config.yaml
n_layer: 13
d_model: 256
n_experts: 128
d_expert: 64
moe_layers: [1, 2, 3, 4, 5, 6, 7, 8, 9, 10, 11, 12]
router_score: "softmax"
lr_router: 0.00127
tie_embeddings: true
optimizer: "adamw"
Below are experts of layer 2 (counted from 0) of a mixture-of-experts language model. Rows are named router (the router's row for the expert), down (a neuron's output weights, with its number) and show model dimensions 0-255. Each number is 128 + 32 x the weight over its row's rms, rounded and kept within 0 to 255.
After each expert's rows: "raises" lists some tokens whose logits its average output raises strongly, later layers aside. This comes from a sample of Wikipedia text that the model never trained on.

# expert 25
router [125 112 167 112 151 162 138  95 115 120 155  94  95 128 157 147 147 146 129 130 180  96 103 148  80 161 102  95 114 124 132  93  72 174 139 169 119 110 153  66 152 141 110 113 112 102 155 141  81 127 130 126 130 117  95  75 171 160 157 186 149 153 158 159 163 100 106 178 170 103 112 116  82 172 159  47  95 140 128 117  75 173 108 109 135 181  65 156 123 147 129  94 125 166 131 103  65 167 152 161  85 135 132 128 199  85 159  74 130 111 118 164 171 117 120  95  91 139 131  87 195 108 110 146 128 143 174 134  93  79 139 116 134 181 157 119 138  97 157 162 138 109 140 175 120  61 107 138 139 119 127 106 138 106 162 177 169 115 143 120 123  76  98 137 155 154 118 144 115 129 139 119 113 140 109 105 134 134  86 171 105  91 167 127 139 140  87 163  94 135 110 138  61 123 115  91 182 122  77  39 150 131 146  91  96 126 148  91 105 146 183 125  95 161  92  72  97 140 100 148 103 131 129 111  85  84 169 176 113 167 136 175 151 108 202 165   0 149 122 165 122 121 144 178  98 149 118 159 153 128 100 175  77 128  68 103]
down0 [ 93 119 156 139 126 138 133 109 102 124 173 179  78 152 164 105 113 125 156 164  90 173 100 103  96 148 156 108 115 170 100 105 145 137 132 101 153 111 160  97 174  81 117 115 118 121 128 102 164 114 143 105 161 121 131  82 144 109 143 122 126 114  73 125 129 131 121 104  91 143 100 130  89 102 147 110 103 102  84 145 108 112 143 132 100  96 159 158 103 121 126  61 130  95 147 121  98 100 111  85  88 163 173 125 145 122 121 147 112 136 116  42  79 125 102 166 163 117 119  73 153 187  82 128 129 151 112 112 139 111 154 127  89 203 174 135  82 128 163 153  77  41 171 112 149 114 151 136 126 194 137 115  63  97  92 140 122 122 147 140 153 113  89 160  76 189  92 149 145 167 180 156  80 102 136 152  58 124 130 116  83 144 152 109 153  59 149 121 107  68  85 134  89 162 116 134 124  77 184  20 129 101 158 146 118 102  92 124 104 167 157  92 145 162 150 107 158  82 139 118 131 187 103 186 130 165 170 168  99 142 187 167 149  80 135 138  63 154 144 121 188 143  90 124  99 152 109  80 172  65 126 160 127  71 133 185]
down1 [ 94 134 100 145 129 173  90 106 200 145  82  95 170 178 126 104  82 164 105 138  82 164 104 139 126 181 122 132 181 131 172 106  93 130 112 188 151 163  78 137 120 145 103 139 111 116 141 105 149  76 166 179  44 120 137 109 109 165 137 105 157 194 138 112 139 110 121 156  61 115 149 134 124  88 191 115 170  68 125 109 108 127  79 169 112 128 109 119 107 148 183 113 114 112  87 138  67 151  95 148  96 135 126 153 167 138 144 104  47  70  94  63 155 197 120 191 130 157 144 163 160 100 128 113 133 104 124  87  72 127 144 118 131 115  80 159 195  98  92 139 116 161 117 115 106 132 164 140 218 135 123  74 117 100  78 155 132 165 109 124 168 196 101 115  86  98 157 120 134  45  93 129 138 120 154 150  91 178 114 154 178 222 121 144 139 149 147  88 107 111 124 109 110 135 141 108 111 159 109 126 103  95 159  34  97 168 180 111 130 142 147 133 112 110 165 133  97 121 163  76 152 140 156 103 159  96 153 133  86 147 113 154 125 114 137 118 127  86 107 136 101 133 119 128 142 132 178 160 178 121  94 118  96 135 117 141]
raises: ",", "-", " ", " in", " (", " and"

# expert 106
router [ 93  76 104 114 106 115  74 123 121 129 165 133 148 118 146 134 157  91 124 123 123 138  99  61 123 157  95 140 222 104 137 145  92 122 132 187 117 132 117 101 125 123 138 126 161 102 161 196  98 136 189 128  98  91  96 150 115 116 166 140 225 106 154 137  98 136 121 121 139  86  78 122 159 149 133 156  92 165 152 166 164 171 151 145 146 128 107  83 149 130 134  76 106 149 217  79 150 141 118 139 200 148 142 126 150 106 109 112 102  85  91 129 125 134 129 150 183 174 134 131 119  90 130 122 126 104 157 125 154 129 191 135  96 127 104 102 123 127  80  66  85 127 148  89 173  93 118 187  98 130 119 128 134  95 149 132 161 117 139 131 136 101 113 134 104 155 135 133  86 165  75 170  97 184 165 115 143 213  60 178  93 103  96 127 154 145 153 177 106 168  80 100 149 133  71 121 132 105 139 105  98 117 112  85 138 128 144 141 189 101  85 169 125 155 138  31 126 177  91  80  68 167 151 141 145 115  92 116 156 162 193 139 135  83  89 185  82 128 146 176 121 174 146 159 139 111 114 132 150 104 108 168 141 158 143  48]
down0 [ 77 113 116 102 151  92 167 122 102 145 122 145  69 109 113 119  59 107 136 133 149  84 171 131 166  64 104 129 140 124  47 124 133  60 170  99 146 195 144 110 144 132 114 116 107 109 125  99 105 124 123 148 105  88 125 206 132 152 120 180  96 114 131 162 138 170 142 131  76 153 120  61  86 129 113 123 139 151 165 173 131 109 111  82 126 112 121 165 112 117 136 108 173 129 100 112  94 133 200  99 128 153  52  93  27 188 126 131  82 167 141 113 100 121 164 124 112  73 106 136 147 102  78  86 151 136 120 167 133 111  90 136 152 123 110 133 114 135 103 142 103 137 152  84 141 140 139 166 142 200 118 152 157  99  59 102  82 148 118 162 148 155 105 196 159 101 140 119 178  88 106 129 160 101 131 128 171 117 147 119 133 174 167 165  79 116 150 172 175 131 176 113 155 154 141 132 124 105  83 178 126 150 165 145 105 111 173 101 152 152 119 121 105 129 204 116 111 121 124 118 129 141 146  84 178 194  94  83 123 146  44 119 133 187 123 174 196 159 141 109 119 128 171 147  84 165 130 131 189 164 155 133 122 144 138  50]
down1 [127 114 176 139  73 141 113 147 122 121 145 160 161 166  92 146 153 136  96 129 109 161  89 115 158  72 132 145 143 124 119 114 127 122 184 138 181 163 116  86 150  97 161 112  77 143  69  87 143  66 100 138 119 144 108  74 158 112 178 121 145 131 184 184 112 160 117 136 138 125 126 108 131 157  78 113 120  62 149 170 128 128 139  62 124 126 113 131  64  91 157 151 104  91 121 162 160 131 133 142 142  61  86 113  59 178 141 154  76 128 147 114 105 175 194  83 177 103 148 139 111 118  92  86 116 110 184 132 137  91 124  74 116 112 124  21 133  82 105 112 177  96 129 148  88 175  81 103 103 169 220 153 125 203 176 136 153 119 130 123 115 123 146 109  94 147  98 114  91 118 171 173 143 162 105 113  76  97 192  93 153  94 123 163  82 152 130  73 126 100 122  57 154 134 101 103 123 187 138  93 110 121 188 107 112 193 156 102 134 140 156 168 137 132 133 135 115 135  76  69 166 103 154 123 112 169 129 105 154 146 123  96 152 146 164 132 168 108 112 115 126  86 113 160  87  88 131 114 142 155 137  71 143 119 141 171]
raises: " ", "\n", " ("

# expert 127
router [187 126 139 122  97 111 115 126 157 147 144 120 116 164 119 142  60 115  84 181  93 105 175 171 126 138 161 157 109 198 132 145 124 149 141 112 125 191 124 192 155 128 163 118 137 136  90 141  90 133 150 123  82  85 139 129 148 180  97  94 106 139 134 158 146 129 155 129 171 148 122 128 133 129 173 171 131 198 117 107 119 129  97 150 139 157 134  81 101 156 118 103 150 132  93 111 127 132 106 124 127 102 137 112 151 145 174 194 155 122 202 138 121 206 169 142 135 151  86 170 100  97  89  96  95 158 114 108 143  72 104  71 125 132 107 174  87  93 139  64 134 121 140 172  67 140 116 196 141 134  81 145 116  72  96 156 104 167  92 137 139 143  78 143 136 163 133  59 108 171 103 150 101 129 126  74 136 107  99 112  72 142 139  80 138  85  74 119 143 138 143 182  85 122 136  64  60 119 153 121 129 125 158 153 110 129 107 144 116 126 135  83  91  89 146 169 207 104  94 150  98  82 132 157 126 181 118 100 159 130  44 120 153 107 126 107 137  50 112 118  92 117 211  83 100 174 153 146 120 110  99  83 112 213 107 145]
down0 [153 139 138  87  98 100 132 115  78 151 209 108  69 113  96 111 165 129 111 136 168 152 158 115 152 104 161 110 175 108 133 153  93 133  91 117 134 154 104 171 104  84 139 167  97 159 106 163  67 134  77 112 116 130 136  95 122 133 146 148 146  76 173 146 122 144 135 143 143  92  67 110 136 116 163 241 180 120  91 143 112 104 111  95 149 134 186 139 125 101 126 142 137 138 106 103 107 185 121  85 187  87 131 139 102 108 169 125 148  86  93 102 100  97 104 170  84 196  97 177 112 132 133  88 160  54 115 112  87 114 157 149 169  86 123  81 151 177  14  61 150 127 131 158  92 165 167 146 129 176 157 134 170  96 154 141 157 128 128 118 139 151 163  99 124 132 157  93  78 134 120  83 143 131 138 157  95 131  84  85 128 108 123 131  89 102 152 182 136 109 105  95 154 125 170 125  78 156 102 122 150  97 194 128 111 152 126 119  90 139 140 174 139 106  97 106 137  93  93  78  88 137 138  51 151 135 135 104 113  60 175  82 114 159  89 122 103 150  89  39 162 125 133 106 137 146 126 195 134 121 161 109 129 135 128 149]
down1 [ 82 144 163 148  90 148 150 155  58 110 154 140 105 176  89  84 137 124 149 150  90 145  26 112 123 178 140 147 123 155 120 104 148 108 172  95 174 152 171 127 130  58 166 114 168 118 145 173  57  95 130 141 174 181 165 115  93 110 165 142 108 164 178 133  91 109  66 132 148 135 152 130 118 164 132 178 109 119 119 141 116  89  96  99 188 104  91 133  79 146 189  77 113  39 145  96 103 144 145 120 105 152 124 174 183 101  95  87 163 100  88 132 122 187  80  89 154 114 137 153 158 147 109 149 154 114 159 165 157 147 176 158 169 149 110 166 105 170 158  80 138 134 189 143 115 140 157 113 129  78  77 169  84 113 123  80  72  85 104 106 128 105 166 141 123 147  86 156  29 122 148 144 122 123 116 126 142 101 132 120  94 103 148 150 148 150 161 105 169  77 106 103 116 144  83 154 115 140 110 127  86  75 168 142 129 117 116 121 148  92 102  89  89 146 138  79 102 140 151 123 187 149  95 146 148 105 109 159 116 158 104 126  84 141 130 101 104  70 122 123 125 183 145  75  97  78 116  96 137 106  92 138  79  84 107 109]
raises: ",", " in", " and", "'", "-", "."

# expert 105
router [140  79 100 148  70  99 127 142 113  89 105 125 128 149 175  81  85  95 186 161 120  81 141  88  91 148  94 108 157 111 149  90  81 129 175 192 113  87  89 109 154 115 167 131  83 165 155 176 123 163 126 115 141 108 134 139 139 165 138 166 189 110 128 118 108  94 116 151 138  83  95 167 116 168  97 124 135 151  82 133 171 160 135 153 109 111 109 171 112 106  46 166 119 156 161 151 109 198 127 178 171 162 146 153 139 147 131 160 122 140 109 154 164 139 137 160 156 153 136 165 127 126 112 104 151  72 169  71 127 109 207 187 144 176 131 135 172 120 124 116  99 132 182 143 140 116 137 120  93 126 152 114 141 166 123 139 138 178 151 173  71 124 130 103  93 153 147 188  84 166 106 141  92 179 113 155 121 195  91 209 135 125 162 117 178 102 141 210 101 177  98 107  93 142  90  95 174  82  84 124 142  91 129 117  98  78 122  99 110 172 144 191 138 178 161 106 100 139  93  87 125 114 133 169  96  85 106 143 158 179 167 171 103 121 130 187  99 174 138 166 138 114 132 171 125  83 110  89 123 170 100 113 173 141  95 100]
down0 [162 167 112 109 111 103  89  80 109 154 161 147 100 119  76 120 115 133  75 135 131 147 101 145  38 123 115 179 168 124 148 156 138 157 139 186 124 188 148 114 136 108 143 192  69 158  84 125  98 166 109 128 175  96 106 159 142 155 116  82 144 145 177 160 151  73 104 110 146 172 128 137 141 131 164 122 130 142  99  94 131 156  90  35  67 133 150 128 129 133 114 138 123 145 156 114 129 127  88 119  69 155 144 133 205  88 101 161 165 131 145  99 143 121  21 130 135 131 142 164 157 153 162  82 127 173 109 114 155 138 123 174 124 106 104 141  95  66 141 132 136 154 146 116 151 143 169 110  87  98  95 183  76 143 188 140 127 141 148 162 141 155 156 103 161 156 106 129 146 170 141 104 164 172 135 149 161 192 142  82  74 159  49 109 108 157 168 197 183 116 100 105 139 145 135 116 115 107 123  94 176  56  96 130 130 118 117  97 112 208 160 153 156  89 145 102  65  67 108 149 143 109 117 145 156 154 116 105 145 186 102 162 140 133 102 133 166 134 137 107 143 156 128 168  87  80  97 114 117 131 171 133 116 113  84  64]
down1 [164 143 160 128  77 154 138  45 126 129  71 161 126 148 184 134 107 112  69  96  85 137 124 148 141  88 181 167 189 111 136 153 112 111  86  99 173 119 173 137  98 180 107  89 143 212 124  69 136  93 104 168 139 119 179 142  86 161 127 137 106 102 158 159 131  95 154  87 177 137 112  81 153 138 151 142 123 122 151 120 131  98 113 108 142 135  97 119 104 112 137 102 130 115 151  85 152 142 100  91 138  88 137 145 135  82 135 116 116 110 133 111 128 159 157 121  49 122 150 102 145  59 106  33  88 111 128 143 111  95 164 136 141 130  75 145 137 116 158 134 118  97  77 137 150 130 116 146 171 192 176 121 105 157 154 103 171  63 136 112 112 166 100 115  85  49 126 132 141 139 119 117 156 122 102 178 164 161 116  86 120 141 131 147 118  90 148 129 107 128  82 115 126 139 158 106 212 138 147  86 120  85 132  97  60 166  83 140 130 115  88 137 119 139 138 158 196 161 125 151 173 187 107  53  78 132  66 138 179 157 138 150 151 183 116 166 126  91 108 128  88 169 128  96 161 123  91 101  89 118  94  55  78  89 157 164]
raises: " ", "\n", " ("

# expert 57
router [146  90 123  94 131 130  88  66  89 137 116 134 116 106 123  65  84 155 114  74 164 106 141 134 121 134 148 155 123  65  87 184  91  83 104 119 104 145 100  79 117 167 116 144 135 180 132 165 116  85  96 163 159 117 139 108 133  63 181 106 185 151 140 178  91  87 159 156 177 103 154 109 129 149 115 146 145 113 150  87 200 123 102 106 161  99  71 138 112 105 146 125 180 110 154  66 121  96 117  97 185 109 110 199 122 139  87 146  95 106 110 102 121 116 129  94 144 195 157 108 120 194  88 108 150 120 129 102 182 158 117 108 139 110  71  99 173  96 112 154  88  69  67 117 122  95 145  87 128 132 159 102 152 154 162  54 197 145  97  83 198 108 122 128 104 143 111 115  75  99 167 133 110 149 136 185 142 120  70 144 137  79 148 133  99 126 100  72 149 155 123 119 131 221 114 111 123 155 116 164  81  87 135 173 163 104 134  69 126  97 151 136 128 134 178 159  94 173 115  95  93  88 148 128 117 121 144  90 156  76 133  91 140 132 117 137 171 122  76  85 141 105 151 169  87 106 170 104 112 126 164 146  93 120 112 162]
down0 [ 83  74 138 161 113  67  93  93 160 123 123 208  99 117 139 106 104 139 116  84 156  75 101 144 133 141  86 122 104 155  52 181 143 171 154 147 182 187 137 173 173 128  81 168 122 123 133 112 138 109 123 103 170 101 105 137 127 111 161  82 164 101 172 162 111 169 129 181 105 133 112 106 173 153 126 102 160 142 126 110 116  93  95 120 162 136  94 154 127 143 135  93  86 110 130 154 143 139 125  60 184 147  97 180 122 192 168 147 169 232 154  97 104 116  75 111 113 141 115 189 116 162 110 110 108 107  99 194 140 155 180  96 130 116 161 133 147 125 101  94 164  71 188 126  77 151  93 139  79 127 119 115 186 114 150 157 144 162 152 126 115 132  98 141  36 110 138 120 137 144 132 170 175 155 144 138 146 150 184 158 117 121 143 131 155 182 113 113 117  96  63 108 128 137  98 155 142 115 115 199 128 103 138 109 171 171 140 155 137  83 127 161 142 125 118 168  61 112 115 139 143 117 103 153 121  63 144 125 184 121 122 174  95 127 147 141 182 148 125 110 173  86 138 104 101 161 154 193 134 125 138  66 111 163  68 130]
down1 [ 97 110 176 160 132 127 125 134 173  87 153 139 153 138 150  89 131  88  85 154 188  74 113 115 155 128  93  77 150 155 134 123 136 137  96 142 179  87  75 144 164 164  96 116 116 194 178 105 134 148 157  89 111 111 123 196  90  83 102 111 130 118 163  58 149 144 112 153  94 166  73 174 136 146 196 125  98 108 153 115 135 123 110 106  52 149 120 102 163 111 161 149 122 120 125 103 135 112 109  89 154 128 173 129 156  99 128 173 173 144 102 124 134 171 182  52 177  92 135 114 146 177 143 161 151 127 123 119 173 103 176 110 107 119 227  99 104 168 162 105 105 129 114 143 155  96  95 148 107  64 151 132  64 137  92 116 121 141 157  98 125 115 103 167 108 155  95 136 111 106 162 165 142 126  54  70  96 127 128 136 164 122 113 148 140 110 149 173 150  93 169 135 117 138 111 151 166 115 108 152 137  94 213 158 100 106 112 103  52  95 135 106 190 138  68 103 104  86  63  98 119 135 170 102  98  95 188 180 117 149 120 105 135 145 142 154 121  96 161 113  96 113  87 105  62 146 103  94 129 169 121 127 141 182 175  92]
raises: "th", "40", "90", "50", "70", "57"

# expert 28
router [154 144 125 140 149 109 162 123 157  48 169 153 124 105 154  98 124 120 172 130 106 135 147 160  99 171 119 139 121 124 133 106 103 144 106 177 102  73 103 109 177 130 109 143  94 137 134 141 135 139 125 160 153 103 116  96 113 142 153 148 120 171 143 133 142  66 117 165 162  84 114 128  83 145 103 109  88 148 112 122  92 147  97 109 130 142  90 120  92 139  74  92 147 165  97 107  90 128 125 135  92 147 151 113 236  73 119 137 135  85 100 184 140 145 140 104 110 201 151  81 171 119 142 136 110 138 173 138 112  66 125 151 142 139 171 174 136 101 202 150 114 122  98 106 108 114  89 117 181  86 123 103 126 135 168 138 127  78 167 168  88  96  95 106 114  85 120 151 125  85 108  76 119 146 110 122 138 138 104 164  95 127 188  91 173 121 109 132 100 174 112 186  87 101 134  65 139 113 132 112 177 139 147 104  83 121 113  83 115 142 193  94 139 115  98  91  61 173  82 152  62 105 133 167  46  81 175 116 139 116 121 185 165 112 195 186  28 124 112  89 170  90 168 130 103 182  86 155 142 139  89 138 160 126  76 108]
down0 [150 170 135 152 178  58 112 119 137 158  72 113 115 141 133 114 127  80 137  97 151 127  96 117 135 124 112 117  68 190 118 142 161 143 136  87 161 135 106 152 123  70 120 116 121 140 169 163 178 120 115 194 111  73 123 119 112 136 129 113 113 122 138  55 148 129 174 106 157  96  11 180 146 193 120 125 149 153 157 129 104  99  90 162 105 105 150  87  79 167 126 132  68 128  72 106 191 137 156 119 136 106 167 170  81 127 162 163 120 190 153  89 139  72 142  90 109 175 123 140 147 146  94 131 147 101 161 183 121 168  55 135 138 172 138 152 143 108 145  87 115 133 136 139 149 185 134 129  78 163 154 197  87 143 161 116 111 102  88 161 125 115 129 150  77 166 139 122 140 125 162 118 108 109 113  96 161 164 141 136 152 137 129 169 161 103 119 183 111 139 138 110  99 147  79 150 157 100 150 130  94  71 105 145 130  86  73 107 125 132 144 172 139 100  93 143 161 185 130 131 117 101 136 132  88 118 177  90 131 172 114 152  93 121 172 151  75 224 101 158 110 109  96  60  93 117  98 114 176 148 168 167 109  68 121  82]
down1 [ 96  77 111 190 148 175  53 122  97 165  97 106 161 159 128 154 135 115 162  32 195  81 102 154 172 102  99  95 104 115 126 115 141 174 113 110 122 102 102 126 100 120 144 188 117 129  96 138 196 124 121 150  61 170 128 136 104 117 110 178 135 100 101 121 118 143 141 156 139  95  89 150 145 101 131  94 109 155 139  73 147 133 169  90 150  74 102 138 153 132 123  84  99 191 114 109  79 132  61 125 183 180 100 112  84 187 161  65 174  93 167 152 108 124 115 152  66 130 121 133  71 136 118 123 114 145 144 119 101 179 110 116  75 158 118 105 151  87  99 108 160 119 100  90  80 138 153  89 151 112 155  88 139 129 193 169  95 124 115 164  89 132 134 184 124 162 135 180 182  92 152 119 171 107 162 158 154 120 100 143 116 151 164 133  92 127 113  82 107 161 118  93  82 111 122 113 113 119 148 124 134 131 126 137  70 126 187 113 125 138 110 143 118 118 168 143 106  70 126 133 124 107 140  93 128 188 116 112 130 138 100  96 172 154 111 159  71  88 176 142  64 182 141 163 125 134 220 106 185 151 154  73 128 139 162 171]
raises: ",", " in", "-", " ", ";", "."

# expert 63
router [166  88 130 152  78 130 101 100 113 107 145 146 135 122 116 150 141 148 111 104 148 124 125 139 141  85 125  70 121 148  82 151  98 176  67 165  79  98 115  69 152 196 128 124 127 117 125 145 146  86 102 184 125 103 177 127 165 139 169 141 192 114 131 110  86 123 146 173 152 126 181  99 115 154  77 111  64 138 129 126 156 181  93  99 141 143 122 124 135 125 125 147 167 134  89  90 147 105 116 112 148  87 117 155 152 137 110  98  95 145 106 164 120 151 105 118 150 136 132 103 109 184 155 116 159  97 120 103 127 117 105  94 115 181  55 109 112 158  78  91 144 147 129 134 106  74 103  94 114 130 102 148  88  68 122 122 135  41 104 185 172 121  99 159  96 124 164 118  78 188 147  99 102 175 143 160  80 174 109 153 144  89 185 141  97 146  81 118 148 199  80 111  89 202 140  74  92 161 122 143 107  81 156 106 155 100 118 151 108 135 218 181 150 136 147 154 125 199 162 122 112 112 159 131 122 102 171 116 115 105 161 113 173 178 168 164 158  83  45 109  93 135 110 219 101 118 113 115 154  80 131 116 120 146  91  91]
down0 [171 111 166 133 142 159 134  83  63 158 126  49 171 139  39 177 156 113 131 134 170 113 116 121 106 127 111 120 139 137 170 141  64 119 130 161 125 164  91 113 136 127 185 150 131 122 139 117 137 110  89  64 164 141 143 103 174 161 130 144 141 126 137 108  49 135  85 172 156 115 101 183 116  97 198 122 101 130 143 146 147  92 147 179 123 119 138  63 207 145 135  95 146 120 111 156 130  52 130  85  92 107 117 164 143  92 112 111 108 152  91 155 147 126 143 100 119 109 142 152 161 171 163 148 180  95 154  81 144  89 125 157  97 122 140 116 120 177 127  77 167 152 108 139 140 103 168 127 145  93  77 102  44 103 101 161 143 123 131 151 133 183 120  92 105 129 106  91 150 160 148 127 139 177  84 122 173 113 115 148 120 110  84 117  93 150 116 106 140 188 111  94 183 101 174 124 142  89 103  76  96 202  63 101 112  80 114  83 140 135 149 147 164 112 141 103 117 121 122 165 147 112 118 139 115  80 162  85  72  79 158  81 143 102 143 135 143  72 200  96 136 129 107 125 151  83 106 104  86  84 144 138 116  73 183 187]
down1 [146 188 141  84  91 114 121 143 125 112 115  95 112 131 151  86 138 148  78 147 103 126 174  69 129 157 130 136 117 187 129 136 122 138 104 105 165  18  95 166 159 139  99 117 110 107 147 181 129  72 140 159 105 161 148 152 118 117  87 135 116 160 136 172 126 163 161 115 127 148 136 154 111  92 201 128  66  86 129 108 156 103 146  92 114 114 126 167 133 123 115  86  74 168 161 167 155 149 100 143 189 104 164 106 139 112  56 125 107 102 169 134 147 114 173 116  92 131 137  91 146 111 110 185 200 149 147  78 160 120 107 185  67 176 115 138 141 107 141 129  96 166  60 162 102 152 159 147 153 124  95 165 120 175 146 105 151 107  97 103 140 117 154 123 148 127 191 127 157 100 135 114  76 160 115 125 111 138 156 114  94  97 168 110  85 214 161  83 134  65 122 109 155 185  94 132 116 148 130 109 151 166  99 158 124 146 159 171 112 203 121 132  49 132 141 151 141 107 170  73 100 136 126 167 121  62 138 102 228 128 134 104 111  81 130 125  97 132 134 102 124  65 170 123 157 158 111 145 139 155 160 153  91  91 184 160]
raises: "th", " years", ".", " times"

# expert 97
router [ 78 151 116 162  90 128 181 141 114 151  68 152 110 105 122  88 177 104 123  99  86 100 109  78 142 102 153 163 120 108 132 171 119  89 160  74 101 177 119 123  97 151 145 124 172 123 121 141 139 136  96  52 105 158  99 146 180  77 159 110 120 133 119 167  96 175 170  83 128 109 153 120 140 120 117 135 150 145 167 110  75 102 111 194 147 162 104  93 104  91 171 132 125 109  80 170 132 135 117  96 107 145 122  75 108  19 168 120 144 107 130 142 114  91 156 146  87 180 100  85 108  98  79 149 144 139  93 181  98 144 148 112 123 164 128 149 156 141 135 133 186  85 121 135 109 154 159 157  88  78 123 100 110 103 162 146 196 167 113 122 122 142 126 128 103  78 133 149 162 102 147 124 210  99 131  69 164 128 180 140  96  63 122  73 113 132 115 112 106 110 150  95  91 112 205 103 115 120 109 136  48 131 127 132 112 148  87 104 147  87 137 145  65 130 185 155 120  92 112 182 185 117  47  91 144 172 131 103 122 107 111 188 171 172 134 148 126 152 120 135 159  56 127 124 157 126 139 163  84  88 145 110 154  87 133 170]
down0 [145 153 142 130 148 119  95 116 106 113 121 135 132 167 109 116 122  62  69 207 109 122 105 103 140 146 208 156 153 123 189 112 110 155  99  91  16 143 202 132 149 114 208  86 131 138 138 135 118  86 120  48 104 101 129 131 164 160 100 122 131 162 180 101 136  82 184 143 133 161 133 107 175 171 136 139 126  91 158 178 124 132 207 116 135 140  69 129  93 131 103 151  75 114 164 130 110 167 151  94 133 161 180 179 114 142 118  78 154 111 143 115 155  97 121 170 139 143 113 117 175 154 158 101 133 104 140 152  64 185  92 118 161  99 126 135 122 118  85  82 142  70 161 177 130 148 118 176 154 150 133  77 148 111  62 138 130 146 126 106 147 141 111 119 126 117 118 110 193 131 166 146 149 107 176 135 136  90 140 131 150 149 146 114 122 147 109 142 102  82 150 127 169 139 133 191  99 218 164  76 130 160  87 112  99 117 141 142 104 144 146 139  62  92  86 120 120 161 184 155 105 173 122 151  86 110 130  84  99 171 112 128 120 110 171 136  95 142 121 101  90 118 156  74 106 108 107 168  81 144 186 126  75 180 116 137]
down1 [136 133 172 158 102 162  88 156  66 159 192 154  99 183 169 112 156 141 167 164  84 137 123 180 142 119 117 119 113 141 165 199 142 119 102 125 100  62 136 166 124 172 111 191  96 107 155  91 159 125 119 104  73 183 154 122 123  85 100 171 139 136 154 138  90 118 140 111  90 159 123 133 105  97 114 109 132 105 144 128 205  55 165  80  50 166 109  95 189 128 163 128 138 168 161 184 137 124 152 166 134 165 132  80 124 105  85 148 128 105 215 165  71 103 131  66 131 146  90 107 144 142 107 142 154  93 140 117 114 162 147 169 176 115 176 183  89 182 153  85 143 177 103 134 120  93 122  98 161 131  84 150 177 155 134  98 139 129 102  82 115 148 133 130 135 152 129 192  98 100 170 108 142 176 145 122 104 128 162 158 144  94 127 117  79 128 110 114 127 155 172 154 124 139  67  90  83 108 150 128 133  98 123  98 104 127 109 112  71 150 144 119 106 170 188 148 171 112 108  49 132 136 111 104 100 162  84 116 180 110  95 114 139 118 133 142 112 149 134 108 149 149  76 222 122 161 139 186 107  92 123 146 151 113 137 165]
raises: "s", " ", ",", "-", "e", "."

# expert 58
router [107 146 182  66  93 203 108 155 205 104 179 192 120 100 122 112 154 121 144 200 121 158 138 180 119 126 128 111 182 145 151 126  94 143 179 139  88 138  89 124 185 113 184 166 104 108 105 162  85 122 144 142 136 188 171 171 179 153 131 199 143 139 132 167 112 135 115 137  96 123  92 175 116  90 188 137  63 138 106 140  79 155  97 137 130 125 118 123 116 131 169 129  92 121 108 143 137 136 120 214  78 167 176 119 128  71 162 119 140 152 183 113 122  79 149 105 137 146 124  76 132 145  99 120 160 133 153 137 157 103  90 151 154 151 107 139 119 143  81  88 112 102 127 178  65 125  96 131 165  90  57 115  84  66 134 135 105 150 174 136 130 118  70 163 125  66  89 209 124 147 129 131 150  86 112 163 111 125 104 117  85 192 174 138 137 178  97 120 128  66 110 134 122 105 122 111 135 142 133 131 147 105 177  85 117  93 143 159 139 110 133 118 157 123 177 102 130  97 105 109 115 116 106 136 171 169 147 188 119 135 166 144 164 108 158 116  74  56 114 143 154 153 143 153  93 169 157 162 147 171 139 167 112 181  89 130]
down0 [196 161  48 121 142 156 141 192  73 130  90 139 128 136 196 135 133 112 130 144 145 124 153 124 119 101 182 118 155 112 117  99 170 170 121 113 101 124 160 136 123 157 148 116  73 113 137 121 148  67 108 128  78 112 139 140 116  98 129 128 148 162 175 121 135 174 203 136 100 104  90 162 135  88 138 155 116 198 141 164 136 129 149 166 148 128 121 161 161 129 163 118 140 107 114 143 138 105 128 180 200 167 178 145 116 112 142 141 164 151  98 136 132 135 143 126 157  93 152 144 153 106 120 127 156 121 174  51 130 146 133 220 195 149 140 117 140  96 107 112  69 115  77 157 106 136 158 170  93 133  73  97 109 163  92 131 137 183 179 148 184 138  86 147 109 128 122 145 202  83  98  93 107 118 137 125  92 189 104 134 112  97 143 146 137 105 148 162  92 119  69  59 138 113  61 199 127  51 137  95 128  88 120 117 121 116 118 123 114 121 134 112 136 166 171 159 125 146 156 128 106 108 140 132  88 120 171 126 113  88  66 127 128 119 152 130  28 176 163 145  71 118 112 173  64 132  63  93 158 137  91 178 162 165 134 132]
down1 [ 92 134 188 107 134 178 160 100 181 160 166 126 126  90 106 144 143 143 113  87 113 158 190  68 167  99 146  90 105 148  87  67 128 142  86 178 226 129  97 203 143 150 153 151 164 140 117 160  68 104 135 166 144 126 101 138 130 108 197 187 101  84 155 155 100  97 116  82 135 137  56  92 117 145  59 122 124  88 144 190  65 101  76 115  81 118  92  79 122 190 150 163 140 110 130 123 104 143 159 103 148  84 186 132 149 141 157 152 146 142  71 104 102 149 143 108 152  91 116 165 108 140 176 137 115 116 117 117 166 164 142 129 115 147 105 131 178  52 123 126 101 145 117 168 136 153  83 145 153 136 154 185 105 170 146  99 116 163 117 174 127 122  76 139 120 116  93  82 166 150 150 130  76 139 139  78 178  75 152 130 101 114 158 174 168 160 132 126 125 132  80 138 160 126  36 167 108 127 101 139 192 130  92 107 157 158 136 108 177 177 136 156  96 195 119 147 111 158 128 136 111 130 102 144 113 107 178 101 121 173 104 118 137 133 103 105 150 144 110 167  90 111 153 122  98 112 177  92 157  95 109 156 119 154 129 130]
raises: "s", ",", " ", " (", "-", ";"